config = dict(
    balance_loss=0.00463,
    init_std_qkv=0.0418,
    warmup_steps=200,
    final_lr_fraction=0.0,
    dataset='wikipedia_en',
)
Below are experts of layer 3 (counted from 0) of a mixture-of-experts language model. Rows are named router (the router's row for the expert), gate (a neuron's input weights, with its number), up (a neuron's input weights, with its number) and show model dimensions 56-111. Each number is 50 + 15 x the weight over its row's rms, rounded and kept within 0 to 99.
After each expert's rows: a language model's description of what the expert responds to. This comes from a sample of Wikipedia text that the model never trained on.

# expert 7
router:54 51 23 66 66 57 65 67 16 38 61 55 59 23 64 53 68 42 73 32 57 66 23 64 41 73 50 57 60 57 13 52 70 33 65 50 58 63 72 54 38 36 46 59 44 66 36 57 15 34 76 17 43 57 44 40
gate0:56 69 41 39 47 49 40 58 52 25 55 74 88 39 45 45 46 43 72 44 39 61 50 49 45 46 37 63 52 66 66 53 37 40 46 13 45 66 68 69 57 31 30 46 39 48 45 51 20 47 47 36 49 51 39 43
up0:63 49 47 37 47 46 49 45 20 46 65 76 45 46 23 41 44 23 68 31 62 48 51 56 50 44 48 35 58 54 48 37 31 57 26 52 59 57 59 53 67 53 52 78 53 48 55 68 39 39 42 41 58 55 52 19
gate1:60 43 58 39 49 36 28 34 55 53 68 71 56 28 36 56 65 60 42 52 36 56 51 47 34 47 23 63 51 25 43 44 36 50 43 67 77 63 38 42 54 60 44 41 42 55 59 40 59 67 67 58 51 80 42 45
up1:40 58 32 60 66 51 55 48 31 53 29 19 50 55 58 69 46 64 57 51 75 43 51 54 51 52 57 36 52 36 53 32 63 56 57 80 35 61 43 13 57 43 69 72 27 50 48 81 48 40 35 44 43 43 25 24
gate2:60 35 65 47 71 47 47 38 58 46 70 40 35 41 43 66 84 56 57 72 61 48 47 67 48 49 58 47 40 51 39 25 61 30 38 48 66 47 53 28 43 37 51 66 54 44 54 56 33 44 64 60 55 40 56 40
up2:44 79 53 63 47 40 59 52 73 63 51 50 47 48 43 53 40 73 54 54 45 60 61 58 33 37 51 25 53 67 73 53 55 51 54 28 36 31 31 26 68 98 44 39 75 33 67 67 65 35 40 63 58 68 61 21
gate3:49 61 72 45 58 38 55 47 38 18 57 39 40 57 56 47 60 62 50 94 42 54 53 35 66 31 64 61 56 75 42 52 54 11 57 45 59 32 57 57 44 38 51 46 39 56 19 26 46 31 77 61 64 93 33 60
up3:56 30 35 19 44 52 43 50 69 21 91 29 96 52 58 79 56 68 46 52 38 29 54 38 42 33 40 43 53 31 68 32 66 50 36 34 39 74 56 58 46 30 47 35 56 49 23 55 48 58 58 37 59 42 63 43
gate4:51 39 58 38 51 52 48 45 62 29 40 46 44 47 62 80 29 35 44 47 61 62 52 43 46 58 52 65 55 23 51 34 61 35 53 46 46 35 14 62 52 47 40 64 60 39 63 54 52 53 58 39 76 65 47 26
up4:72 79 25 44 28 71 25 57 68 38 47 57 59 41 41 44 59 32 79 54 37 43 49 54 35 54 45 65 58 36 36 54 45 41 27 68 41 26 55 16 45 15 30 23 38 58 48 43 55 53 71 42 58 63 48 77
gate5:62 56 42 63 42 50 50 59 58 46 54 40 51 48 49 22 68 42 58 42 63 67 59 48 42 53 39 55 52 47 65 34 58 57 51 59 53 64 38 59 38 66 47 81 50 65 69 55 60 29 59 57 50 57 47 35
up5:67 69 39 12 44 37 52 71 26 35 76 45 66 51 45 48 53 39 35 77 48 51 45 52 55 50 26 29 41 74 59 41 29 47 80 67 39 52 58 57 62 33 37 49 67 56 28 64 38 67 75 37 43 46 61 44
gate6:52 42 37 70 27 67 55 52 61 45 73 41 30 29 44 61 28 50 39 34 82 80 50 37 59 68 67 60 65 31 30 58 31 58 55 39 40 76 44 41 87 83 47 40 44 58 58 60 50 63 38 40 42 79 50 43
up6:32 45 38 51 46 74 65 47 53 64 47 42 34 29 61 57 25 64 35 71 61 65 50 44 58 51 69 34 28 63 35 34 61 33 78 32 65 66 45 29 67 34 60 23 59 52 49 46 66 72 49 61 53 51 46 65
Description: Commas and other list separators ending a noun phrase or name, such as Kentucky, and groups, plus plural nouns like areas, students, communities.

# expert 59
router:38 58 52 70 55 69 68 49 43 45 35 38 60 38 48 44 22 45 34 49 79 66 45 25 31 44 60 56 46 39 49 52 59 75 84 54 44 44 38 62 73 68 46 36 47 76 37 47 69 51 72 57 61 37 39 68
gate0:10 41 54 47 52 30 53 69 26 72 39 59 31 51 39 53 38 54 30 26 70 40 64 59 86 57 38 33 33 80 26 65 25 54 67 76 42 69 58 26 44 49 43 69 64 38 48 85 41 44 35 45 56 73 41 35
up0:30 25 33 51 44 56 73 34 64 78 47 74 24 37 48 37 43 37 24 22 64 33 53 36 65 66 31 37 32 47 62 30 76 29 48 81 72 45 23 64 53 39 39 46 44 60 66 54 68 63 62 62 59 56 47 60
gate1:78 57 49 36 59 40 32 72 48 41 40 39 65 54 32 52 49 23 47 32 52 56 31 45 07 75 68 56 57 26 27 33 14 52 62 22 53 77 77 54 53 58 28 50 75 72 46 54 45 55 46 20 55 59 68 48
up1:84 24 60 22 38 51 26 44 52 39 30 23 38 48 60 26 62 46 66 85 52 71 27 50 45 34 46 57 65 62 49 34 44 46 53 28 14 25 43 58 61 68 22 46 34 53 60 48 60 46 61 25 41 43 23 45
gate2:57 43 45 68 34 26 69 46 33 60 67 45 46 68 77 52 38 39 41 39 48 50 54 50 79 60 76 54 68 40 43 44 71 50 49 47 66 60 44 68 62 51 58 62 70 65 25 66 52 47 28 53 55 39 58 54
up2:60 29 52 38 40 53 42 41 41 76 66 52 44 58 36 70 47 56 52 41 27 61 63 86 34 03 39 55 42 44 52 56 45 44 54 47 52 73 43 52 56 29 72 60 35 37 27 53 56 42 26 47 27 33 65 46
gate3:52 31 27 17 64 48 49 44 31 59 57 51 42 58 58 37 55 57 38 43 42 79 64 50 69 34 65 69 23 04 39 54 77 30 38 74 45 66 51 63 69 53 63 41 45 36 42 56 58 59 49 42 50 53 45 13
up3:69 30 83 34 36 47 20 60 60 20 55 65 47 44 57 36 57 39 47 51 40 63 38 55 60 59 39 79 18 48 52 58 49 73 30 52 62 29 52 52 40 58 30 53 32 66 60 60 51 72 31 47 65 27 41 59
gate4:20 61 56 60 45 70 31 65 58 64 50 46 61 73 41 76 32 45 56 47 61 48 28 60 41 86 54 59 50 28 54 36 33 57 19 30 68 59 43 59 81 64 48 51 27 68 52 40 56 83 64 54 34 00 60 52
up4:74 69 18 58 33 21 58 53 57 33 64 64 84 60 63 77 42 28 57 26 46 26 62 57 41 62 66 47 41 56 50 93 47 67 65 46 38 71 66 47 48 48 64 45 51 47 69 39 51 64 50 55 50 69 38 37
gate5:41 42 46 28 50 38 22 40 41 45 37 60 51 39 35 44 45 57 43 36 42 46 61 55 59 47 44 55 34 64 32 36 62 57 42 52 42 40 38 57 43 54 59 54 48 48 55 49 28 80 52 32 41 44 48 55
up5:68 69 61 72 29 67 81 16 51 60 48 28 43 67 66 69 49 54 54 68 43 07 52 55 44 52 71 26 65 38 36 57 51 37 41 43 41 44 67 43 29 36 42 53 46 63 25 63 40 52 52 51 62 36 43 66
gate6:63 58 26 74 46 75 51 42 52 43 32 56 23 58 65 63 63 57 55 23 50 71 55 64 90 74 51 89 36 60 65 62 55 68 55 69 62 51 34 76 40 40 41 58 46 64 48 63 39 59 42 68 32 67 48 49
up6:76 41 79 18 50 36 26 44 53 49 69 57 67 29 48 73 51 29 76 44 43 54 44 65 31 49 31 12 69 35 57 35 62 35 54 40 14 55 32 65 60 47 45 52 46 70 41 27 53 23 62 36 29 39 47 57
Description: Colons, list dashes, slashes and degree-minute numbers in infobox fields and geographic coordinates, such as Opened:, 06°, / 57.07.

# expert 48
router:23 41 48 55 50 44 42 33 36 45 45 42 24 59 34 60 22 67 54 34 56 68 67 38 64 47 45 36 64 47 49 43 61 47 46 66 48 30 29 56 58 38 63 47 73 31 73 47 44 53 57 52 24 53 62 68
gate1:41 52 24 56 45 73 49 62 38 58 37 61 30 61 56 53 42 60 61 41 29 76 48 40 36 55 67 54 51 56 53 57 54 86 48 61 65 43 40 48 50 79 47 48 60 43 12 64 67 54 44 31 50 63 58 56
up1:12 47 34 46 44 70 76 72 59 47 38 39 57 50 38 83 67 45 48 46 51 71 71 43 50 56 50 55 49 50 66 00 15 38 65 50 43 42 43 47 54 38 58 49 39 52 66 33 43 29 67 42 68 56 53 59
gate2:40 66 54 61 33 36 82 51 67 57 59 70 59 61 36 39 35 40 41 18 32 46 59 47 33 51 43 66 39 51 21 71 29 52 45 61 30 46 66 36 35 56 46 75 33 42 38 52 63 55 27 71 55 55 53 31
up2:58 59 65 68 38 34 33 63 67 50 45 35 81 43 60 16 56 46 59 50 69 41 30 39 26 53 46 49 60 48 55 49 46 22 23 77 54 37 54 53 82 24 34 62 36 59 55 25 56 74 64 44 17 68 47 31
gate3:60 52 43 56 69 88 28 59 53 29 55 61 40 60 49 39 56 61 34 19 21 47 64 41 29 28 57 37 40 43 54 64 65 62 41 55 43 44 44 68 58 47 59 42 44 31 29 90 31 74 59 44 77 45 40 28
up3:41 30 36 18 49 41 50 54 30 54 70 57 60 61 56 78 44 36 50 55 54 36 24 53 29 59 51 51 46 36 39 69 68 60 55 60 56 60 54 81 48 36 57 34 86 60 51 20 34 49 49 55 49 46 44 67
gate4:55 49 31 39 35 44 47 47 22 42 49 32 20 68 43 37 40 50 35 43 24 50 54 69 35 44 58 49 50 36 59 42 63 85 32 57 63 60 73 64 67 62 56 47 72 18 53 78 50 29 31 73 75 42 37 71
up4:26 54 47 53 57 39 48 77 60 58 75 60 42 51 35 59 67 59 45 35 54 61 55 43 58 50 72 31 31 51 35 49 60 38 39 43 34 58 48 38 43 38 44 39 19 52 32 68 73 76 29 80 31 50 36 50
gate5:36 58 26 58 57 45 56 45 45 31 31 41 57 65 54 63 71 68 53 48 70 49 35 55 51 47 25 52 63 35 44 30 74 63 55 45 25 65 44 58 56 74 56 55 16 43 74 63 54 69 40 46 48 62 57 45
up5:73 52 55 20 80 78 42 51 66 33 62 34 47 53 60 50 52 61 51 36 15 68 35 50 69 70 35 49 50 21 61 45 39 72 53 63 65 40 50 75 71 46 48 39 44 58 55 42 83 62 64 35 66 51 36 49
gate6:38 50 45 30 39 27 55 69 39 46 39 75 64 45 73 67 37 69 42 51 45 30 38 46 37 31 43 35 47 46 56 22 62 45 81 60 25 46 41 69 59 44 63 30 09 49 66 62 56 77 51 39 29 34 62 31
up6:36 47 44 47 39 46 37 52 67 63 44 74 54 39 60 26 55 41 33 29 51 34 58 56 35 22 22 64 35 22 52 24 61 45 51 40 43 54 49 55 40 67 63 63 36 46 60 55 27 46 43 43 66 37 70 28
gate7:31 47 41 31 47 63 61 54 53 47 70 64 66 29 41 37 44 43 32 25 50 39 68 41 59 34 64 51 46 41 38 69 64 67 61 32 65 43 60 43 26 48 22 53 79 61 56 70 32 33 36 61 80 59 64 17
up7:59 50 63 28 78 42 57 33 48 69 75 65 47 74 41 59 68 60 48 56 58 56 47 44 48 34 51 54 45 41 59 39 33 60 66 40 58 55 46 43 68 53 50 55 72 80 35 45 30 43 41 43 34 57 39 50
Description: Small integers and score digits inside sports and election tables, such as 4–2, 16.3%, 1 | 0.

# expert 8
router:51 48 28 75 85 40 46 35 76 36 38 43 55 35 61 45 61 76 50 26 34 62 27 34 53 29 84 43 62 40 52 57 65 25 52 71 13 53 41 67 31 43 50 53 43 56 45 36 37 67 49 79 83 63 35 33
gate0:47 21 64 59 80 39 49 23 44 56 50 45 55 41 35 22 67 53 60 42 72 41 45 51 74 56 71 80 47 57 27 39 29 52 47 39 42 62 62 65 67 59 56 58 55 42 32 61 31 30 48 99 60 51 52 28
up0:35 42 48 67 58 53 64 67 45 55 34 56 26 50 58 51 47 40 72 52 28 43 38 48 73 60 40 47 44 42 49 42 64 38 40 43 45 79 44 31 55 94 39 79 57 63 53 65 25 50 30 33 71 56 57 37
gate1:61 34 54 68 60 63 36 57 63 68 55 68 53 26 37 50 64 64 59 51 52 37 34 63 56 22 64 50 50 34 43 38 49 38 73 36 54 41 54 58 37 39 54 65 59 55 23 50 29 28 55 60 57 54 40 46
up1:68 46 56 26 20 49 60 72 32 59 45 61 51 56 57 41 62 70 38 41 33 46 53 56 10 47 27 50 59 45 72 39 17 29 56 32 47 42 66 58 49 47 58 73 71 39 38 07 68 37 55 54 36 49 50 26
gate2:24 34 39 31 68 64 66 18 42 54 39 12 48 28 45 37 77 92 15 41 48 50 52 29 48 19 79 38 36 41 46 22 47 59 35 50 40 45 64 52 47 62 67 35 38 27 43 26 39 67 53 48 43 60 48 68
up2:53 74 64 55 44 65 57 48 61 59 60 59 35 71 42 62 48 45 55 57 56 41 61 40 45 46 54 56 49 34 99 64 73 44 56 72 65 60 28 20 39 39 55 41 74 66 51 18 37 48 44 47 51 53 36 45
gate3:34 29 30 55 93 58 45 32 54 56 40 50 25 47 53 51 55 73 46 48 41 46 65 56 46 54 75 24 56 63 38 35 54 54 86 51 51 44 46 49 50 48 52 31 37 47 21 33 49 33 48 52 59 41 55 44
up3:40 59 47 36 59 71 46 44 51 66 51 52 60 45 52 46 25 65 64 24 58 40 51 25 48 55 21 52 63 40 39 64 11 83 70 33 59 67 61 49 56 93 47 34 69 37 23 37 32 58 56 57 54 75 64 64
gate4:47 56 43 46 62 52 62 47 70 48 83 83 45 59 37 33 56 72 73 19 26 54 51 39 54 43 59 68 42 33 81 54 77 39 81 59 34 82 32 39 34 29 54 59 64 36 48 48 59 29 72 65 48 49 38 48
up4:48 36 59 82 73 48 46 34 37 52 28 42 68 42 46 52 43 41 43 53 84 50 70 57 17 36 47 35 54 34 59 34 22 62 51 40 51 17 66 48 68 61 38 52 54 52 31 38 60 52 29 42 65 39 62 47
gate5:99 48 62 42 52 57 42 40 45 67 49 52 65 30 12 24 63 43 36 33 54 54 54 69 47 57 39 33 36 46 62 49 40 61 62 43 63 46 54 48 46 21 60 49 51 52 42 61 51 32 58 44 61 68 49 69
up5:57 53 62 32 44 42 33 25 51 41 30 70 44 59 47 61 58 48 44 59 71 39 60 49 37 57 17 40 47 61 42 35 39 65 81 43 49 42 46 49 46 59 67 34 52 58 76 38 84 39 62 29 25 57 43 56
gate6:45 58 07 74 29 59 42 43 57 52 43 40 47 57 53 63 28 62 33 47 21 58 67 43 57 66 69 77 42 47 38 54 51 67 49 31 27 56 60 52 90 61 38 73 42 68 50 37 46 83 40 30 68 49 53 43
up6:49 69 48 45 52 34 36 59 38 43 31 62 51 64 32 63 44 49 20 45 33 17 55 25 52 39 63 50 63 75 22 51 86 57 61 53 64 42 19 45 37 79 62 59 49 64 62 70 36 46 65 41 23 37 54 65
Description: Field names and headers in infobox-style lists, such as Personal information, Coordinates, Genus, Species, Label, Class, and the French piece Bat-aillon.

# expert 36
router:49 31 70 50 39 80 54 44 49 30 49 50 69 22 25 76 49 42 50 47 51 41 37 81 25 45 34 69 58 78 33 51 47 51 44 46 51 53 66 67 31 60 56 39 40 36 50 31 72 44 80 36 44 56 55 57
gate1:46 86 65 57 36 55 51 20 47 92 51 40 29 36 23 49 64 52 07 47 48 47 47 46 33 44 48 21 36 47 62 54 38 60 45 12 53 40 41 40 64 36 33 43 41 52 53 51 65 44 24 62 53 27 76 37
up1:70 44 38 52 53 77 49 48 50 54 52 38 63 54 45 57 51 59 69 23 54 93 44 38 53 67 54 33 34 42 39 49 43 57 37 22 32 19 82 27 41 55 37 40 69 61 30 49 27 42 64 45 48 55 44 30
gate2:37 75 54 64 33 52 65 38 55 65 74 47 51 57 65 77 78 52 48 51 71 43 63 36 35 46 52 66 46 43 72 18 34 13 40 60 11 43 46 36 40 66 58 55 44 56 76 78 57 54 73 51 49 44 49 54
up2:67 53 65 51 68 62 63 50 59 46 60 38 64 64 10 56 60 33 56 47 25 46 68 72 38 36 33 58 64 42 80 63 55 71 49 76 32 65 38 62 28 24 58 43 59 49 41 36 52 47 68 63 39 68 44 80
gate3:56 46 66 73 56 63 32 55 56 57 45 50 54 59 38 44 55 30 40 55 49 41 66 57 30 41 31 54 42 47 64 56 39 41 52 67 47 56 62 83 28 27 77 51 38 36 78 57 54 58 46 41 42 36 30 42
up3:40 62 48 58 43 30 60 49 51 62 34 28 96 27 50 64 45 45 43 70 49 51 55 51 60 44 38 52 66 37 53 56 38 19 66 33 55 62 63 43 43 41 42 64 64 34 67 57 45 54 37 36 53 43 48 34
gate4:78 60 64 34 57 42 74 12 40 08 61 55 66 53 09 54 57 46 52 51 79 57 50 47 67 77 47 79 59 91 22 55 39 58 48 16 43 70 50 50 56 58 59 60 39 75 51 57 45 50 52 63 57 36 49 24
up4:76 43 28 48 55 71 36 49 43 62 39 52 47 37 61 40 47 48 65 48 52 92 44 58 55 44 57 30 54 85 78 65 62 56 34 68 42 41 53 63 65 56 28 66 54 66 33 74 54 34 40 51 71 57 56 50
gate5:57 55 55 64 42 43 68 49 35 42 63 60 73 60 71 75 40 33 38 54 52 33 47 41 44 36 35 52 47 38 65 44 53 38 47 45 46 26 26 33 35 61 34 61 54 42 43 40 42 40 68 61 61 84 36 43
up5:50 41 46 55 71 38 52 42 36 40 08 58 36 39 50 57 85 47 43 66 65 69 33 39 74 67 44 40 61 59 41 07 41 40 56 36 33 23 46 63 66 57 27 47 39 59 60 10 36 59 41 43 51 36 51 38
gate6:37 69 50 43 56 61 40 61 52 52 65 24 62 45 51 54 43 78 41 41 49 45 52 60 39 22 50 43 53 51 68 49 80 77 55 74 48 76 58 54 29 62 51 63 59 25 52 70 36 23 39 57 19 25 49 61
up6:35 52 48 32 52 60 34 47 59 66 56 37 58 31 42 49 27 35 50 54 82 57 36 70 24 32 53 53 34 57 34 26 59 60 48 51 64 51 41 42 52 57 58 45 40 56 54 41 45 35 50 54 48 64 54 26
gate7:23 71 47 55 58 32 43 41 46 46 45 57 58 37 44 45 29 59 48 57 31 17 52 32 55 37 47 49 40 55 68 29 32 77 39 32 34 56 76 27 58 66 47 42 43 30 31 79 57 44 30 71 27 69 68 23
up7:46 79 42 64 52 56 67 65 59 41 78 67 43 48 48 90 26 50 59 50 31 37 69 71 69 39 52 34 45 47 44 39 65 66 55 33 34 46 75 18 51 56 66 71 53 27 61 67 49 57 39 52 32 55 49 50
Description: The article a and the content nouns or suffixes after the, of, for, such as production, education, music, -ics, -ism.

# expert 53
router:37 45 59 27 60 79 21 53 27 49 63 23 51 59 54 78 28 75 45 43 55 31 34 57 86 49 56 54 45 39 52 63 63 54 66 83 48 50 18 54 50 32 51 41 47 50 59 71 55 47 21 18 57 33 46 59
gate0:08 79 42 70 36 72 49 75 44 70 44 62 18 56 48 27 58 32 43 43 53 50 49 45 68 59 34 66 49 60 33 60 84 31 41 42 55 34 58 65 60 72 54 55 61 51 31 59 20 66 49 61 64 48 61 44
up0:57 57 27 57 54 64 43 49 53 06 26 68 59 29 35 49 64 63 57 49 62 66 38 44 42 71 72 67 44 68 59 50 47 44 64 52 41 36 38 44 47 68 49 51 36 62 70 58 26 47 62 65 65 63 40 46
gate1:29 55 59 41 59 46 40 46 40 52 29 47 61 69 37 23 59 47 60 55 55 60 70 61 64 71 67 39 38 55 73 30 56 65 50 66 46 26 21 74 65 40 68 37 43 48 50 53 66 57 70 48 70 70 55 80
up1:47 63 75 49 68 36 80 72 44 39 51 42 42 30 63 40 66 43 57 62 29 66 49 50 56 70 56 35 43 61 64 51 29 64 25 44 69 57 27 59 67 54 57 39 41 60 45 41 36 63 40 63 68 38 59 49
gate2:63 45 56 44 69 56 87 66 80 35 70 52 54 60 81 51 48 51 60 31 66 64 49 40 48 31 43 28 27 26 60 40 45 85 64 64 46 63 62 34 40 24 48 51 49 37 47 71 39 59 51 67 55 35 53 42
up2:57 73 43 70 40 44 43 39 49 62 68 56 60 30 55 40 24 54 57 53 73 34 38 47 62 43 64 66 71 51 52 79 73 53 05 52 43 54 38 42 67 85 45 67 40 27 50 28 39 59 46 38 47 78 51 60
gate3:62 54 65 54 46 39 25 41 58 38 30 58 68 47 39 57 52 49 54 65 38 48 46 72 31 38 41 76 68 71 44 38 62 52 23 26 45 48 46 60 27 40 57 52 72 44 66 41 39 54 18 70 61 55 40 46
up3:61 69 54 61 60 54 61 51 60 51 48 42 69 44 62 48 72 36 43 45 51 52 22 51 40 31 63 14 41 58 51 63 62 25 24 62 40 44 46 56 54 65 27 51 37 29 36 62 57 37 59 54 46 46 61 48
gate4:33 64 35 56 68 42 37 52 37 81 56 41 58 37 42 62 48 58 46 36 44 40 64 60 10 51 69 39 46 49 35 43 51 63 14 41 41 55 71 46 53 41 56 55 65 25 48 18 36 55 47 57 50 52 36 59
up4:35 68 43 53 50 63 43 53 41 19 75 39 45 64 76 63 39 60 47 47 40 16 39 52 21 39 53 32 40 46 46 38 56 52 52 41 38 73 36 30 52 38 45 51 51 40 42 35 52 24 44 32 65 51 38 46
gate5:27 44 26 51 72 26 56 68 71 51 66 14 52 94 77 46 42 60 19 36 40 66 52 44 62 42 43 35 63 55 50 26 45 42 42 64 58 40 31 67 51 51 47 42 31 77 33 59 67 48 37 48 45 60 53 28
up5:56 54 74 55 73 49 82 35 58 23 41 69 66 46 40 45 62 42 73 54 55 43 27 54 50 25 79 57 66 43 59 61 38 75 49 54 61 57 59 55 65 51 61 45 59 69 35 23 69 46 29 65 58 37 58 44
gate6:71 34 63 39 38 28 45 92 42 23 58 46 21 27 35 54 42 63 68 44 59 54 52 65 77 75 34 30 42 50 51 77 55 28 62 48 58 36 49 37 09 39 44 52 47 72 52 61 58 74 52 53 22 62 50 51
up6:45 24 56 37 71 47 44 44 54 47 44 63 46 75 40 27 52 36 84 43 35 69 55 45 59 61 70 59 28 38 44 68 53 88 38 65 65 63 52 52 84 41 56 55 57 44 57 39 60 45 38 44 68 48 55 34
Description: Year prefixes like 201, 202, 200 before digits, spaces in numeric table cells, and odd mid-word pieces like ra, rig, l.

# expert 41
router:42 57 64 62 60 56 77 37 62 26 34 32 58 33 67 23 50 27 58 63 52 30 72 52 58 50 64 78 61 58 73 77 41 45 64 71 65 60 57 32 70 48 57 47 76 60 39 25 62 46 53 47 52 36 31 37
gate1:46 46 42 61 61 51 24 30 51 33 74 31 39 33 56 46 58 44 10 32 60 22 64 50 29 39 73 26 59 40 38 41 39 59 38 49 85 51 25 38 44 47 42 46 45 56 64 37 60 61 46 84 48 46 53 38
up1:41 38 46 25 52 75 42 47 66 33 60 83 51 38 47 29 54 82 60 50 26 64 57 35 60 83 44 78 44 33 45 67 27 50 47 45 57 69 68 41 50 76 57 38 31 45 42 49 67 21 85 35 21 38 52 54
gate2:43 63 47 43 26 70 76 47 60 45 51 30 49 51 49 33 42 74 54 35 31 60 38 34 19 48 61 49 52 64 24 70 78 75 58 61 70 60 43 60 59 38 51 55 38 57 14 51 39 43 50 63 62 21 74 56
up2:45 33 54 42 70 61 27 62 49 44 54 59 40 52 70 33 41 61 64 55 75 34 45 43 48 44 58 51 59 65 63 35 55 35 36 42 27 45 57 51 50 67 45 47 70 53 79 22 27 34 62 45 22 73 50 59
gate3:55 39 41 58 84 69 81 67 52 60 56 40 29 69 34 58 40 69 56 55 34 43 42 55 74 54 44 50 74 61 63 61 60 57 50 41 38 57 44 65 52 45 50 72 43 17 19 32 46 30 62 86 39 43 37 36
up3:36 49 59 59 24 49 56 51 50 73 36 31 53 38 34 66 19 44 43 27 63 66 58 35 59 53 31 41 34 38 44 23 74 82 63 32 40 26 38 41 80 33 48 57 49 43 86 66 32 47 62 21 40 25 82 63
gate4:44 50 38 38 73 59 40 32 54 71 56 29 44 51 49 70 43 25 27 38 43 48 59 58 56 37 50 48 48 43 43 71 73 55 55 70 53 37 46 40 41 40 65 62 70 33 49 66 62 30 27 42 60 69 62 50
up4:62 65 34 31 20 53 53 48 46 52 56 56 52 57 71 58 58 65 50 31 46 77 52 48 56 61 63 66 62 11 29 37 66 49 46 49 58 48 69 44 38 55 49 66 50 39 50 29 33 43 32 47 53 52 57 03
gate5:49 40 79 34 52 11 35 37 32 44 28 63 45 46 40 52 32 56 28 44 39 54 49 49 77 60 61 52 49 36 47 62 45 59 60 19 24 47 50 55 56 08 53 41 44 32 45 18 25 59 35 42 23 44 50 32
up5:68 53 46 43 32 62 31 56 38 49 45 44 85 43 57 65 41 48 78 45 65 42 43 79 39 53 70 59 44 66 24 70 51 45 59 57 49 72 63 42 55 45 47 48 67 56 31 56 67 58 47 38 33 54 48 54
gate6:25 41 56 73 48 00 21 46 33 44 40 48 23 54 73 74 41 45 29 46 47 60 41 34 43 61 59 57 57 37 51 42 46 51 62 56 59 18 54 53 52 49 58 61 64 69 45 29 24 54 47 28 19 13 49 59
up6:39 66 73 45 65 39 50 25 41 62 49 57 27 61 56 17 36 25 37 52 33 64 58 46 69 45 42 28 31 37 39 59 56 64 52 56 57 40 60 60 34 35 63 48 50 49 48 49 65 78 48 55 28 26 44 61
gate7:26 60 43 58 76 52 65 43 34 35 58 52 56 51 52 51 50 47 50 57 46 43 51 64 71 36 70 53 43 63 52 88 25 32 54 24 80 42 67 54 53 39 42 45 62 44 44 26 64 44 52 48 44 85 41 47
up7:41 40 63 34 37 32 50 41 58 71 25 52 57 37 42 45 61 72 52 44 88 50 56 18 39 31 53 50 56 48 67 35 35 49 29 61 43 73 47 51 48 48 35 81 32 37 66 49 29 64 63 29 35 53 48 63
Description: Line-initial list dashes after line breaks in infoboxes and species lists, plus stray bytes inside Korean or Chinese names and LaTeX.

# expert 38
router:58 48 55 45 54 71 24 55 14 37 58 64 54 65 33 45 77 52 59 37 57 67 57 66 50 33 23 75 29 58 57 31 71 23 60 72 29 52 41 74 37 45 63 62 32 58 47 57 33 48 67 60 56 41 74 50
gate0:65 47 53 44 32 33 73 36 31 50 37 57 25 45 47 29 51 23 21 38 31 41 57 37 34 59 65 38 55 40 50 40 29 53 59 62 58 54 69 41 33 68 43 46 56 47 60 33 55 50 24 46 46 65 64 39
up0:49 62 30 67 51 35 50 51 49 55 37 14 48 64 84 67 32 47 44 26 75 59 64 65 26 58 57 49 37 57 35 74 30 57 62 53 51 38 71 31 53 37 43 58 68 48 44 61 61 43 31 53 49 44 55 40
gate1:37 28 13 57 59 41 38 27 45 54 73 21 38 60 77 47 30 51 20 37 35 28 59 55 57 56 60 41 56 54 36 52 49 57 43 32 53 30 46 34 35 35 47 56 62 23 62 47 40 40 51 58 23 49 76 65
up1:40 25 71 67 72 55 47 70 29 36 46 29 34 44 63 59 77 50 56 52 64 57 49 58 47 77 74 61 69 51 61 43 42 52 43 31 59 28 66 90 74 41 26 34 36 76 25 64 69 53 59 79 61 83 38 79
gate2:58 38 56 43 37 33 57 63 28 56 50 44 43 47 48 46 59 23 47 45 62 47 52 90 47 15 62 70 53 62 76 42 36 47 42 68 48 72 56 72 39 86 60 81 52 42 29 52 40 49 39 76 53 24 71 49
up2:24 54 47 34 56 22 55 55 35 38 57 45 54 38 36 41 59 61 47 52 49 28 45 61 60 55 62 44 31 76 64 75 35 52 24 67 50 40 52 51 74 34 44 39 71 52 56 54 49 59 41 60 29 56 49 70
gate3:53 57 59 52 29 63 68 49 71 49 66 58 56 55 68 31 42 30 53 34 68 55 34 57 45 77 28 31 66 70 59 95 38 57 17 51 48 41 43 65 58 50 39 16 19 64 48 51 54 59 43 61 36 58 65 34
up3:62 62 44 58 33 51 62 60 21 52 64 39 72 64 46 30 31 40 44 68 40 53 50 33 24 55 44 46 45 59 50 39 45 65 60 54 36 28 49 63 51 68 44 58 58 47 66 55 73 45 52 39 75 71 82 46
gate4:61 86 64 78 19 51 34 48 80 43 49 54 35 39 65 83 37 51 44 37 65 35 57 49 14 41 50 46 45 23 34 44 52 45 43 55 70 76 46 10 26 60 50 55 35 48 51 43 77 27 57 87 43 39 62 33
up4:44 39 43 25 67 65 44 62 52 46 33 33 86 56 65 41 69 30 61 48 36 61 37 78 29 35 40 45 27 44 57 46 41 48 51 32 54 53 17 87 28 56 38 48 29 62 37 44 51 37 64 30 61 62 46 72
gate5:57 47 79 23 57 44 48 43 85 28 46 39 54 63 48 53 43 30 56 42 65 48 43 26 34 32 52 52 25 47 50 60 59 26 78 62 32 68 26 62 52 44 40 79 61 48 49 65 31 85 56 45 75 46 51 72
up5:52 49 80 57 73 25 63 43 71 70 55 55 35 22 61 36 35 44 48 62 58 76 43 44 29 46 53 43 46 16 32 34 63 62 48 51 40 28 53 20 71 67 47 49 50 52 39 33 30 69 57 43 37 58 46 63
gate6:48 49 57 52 55 63 45 58 64 57 38 47 47 08 58 79 68 37 69 41 49 60 52 61 59 87 61 68 63 53 25 09 56 27 50 60 78 33 40 82 26 62 67 63 67 65 68 75 30 81 73 69 62 41 44 46
up6:46 69 32 82 45 61 52 58 23 58 35 56 32 40 82 44 47 64 25 58 52 49 58 49 36 97 60 41 69 35 24 59 54 47 68 28 56 39 60 35 77 38 45 50 74 51 65 86 44 37 21 33 29 56 63 55
Description: Plural nouns and country names ending phrases, often after of, in or and, such as professionals, historians, colonies, species, France.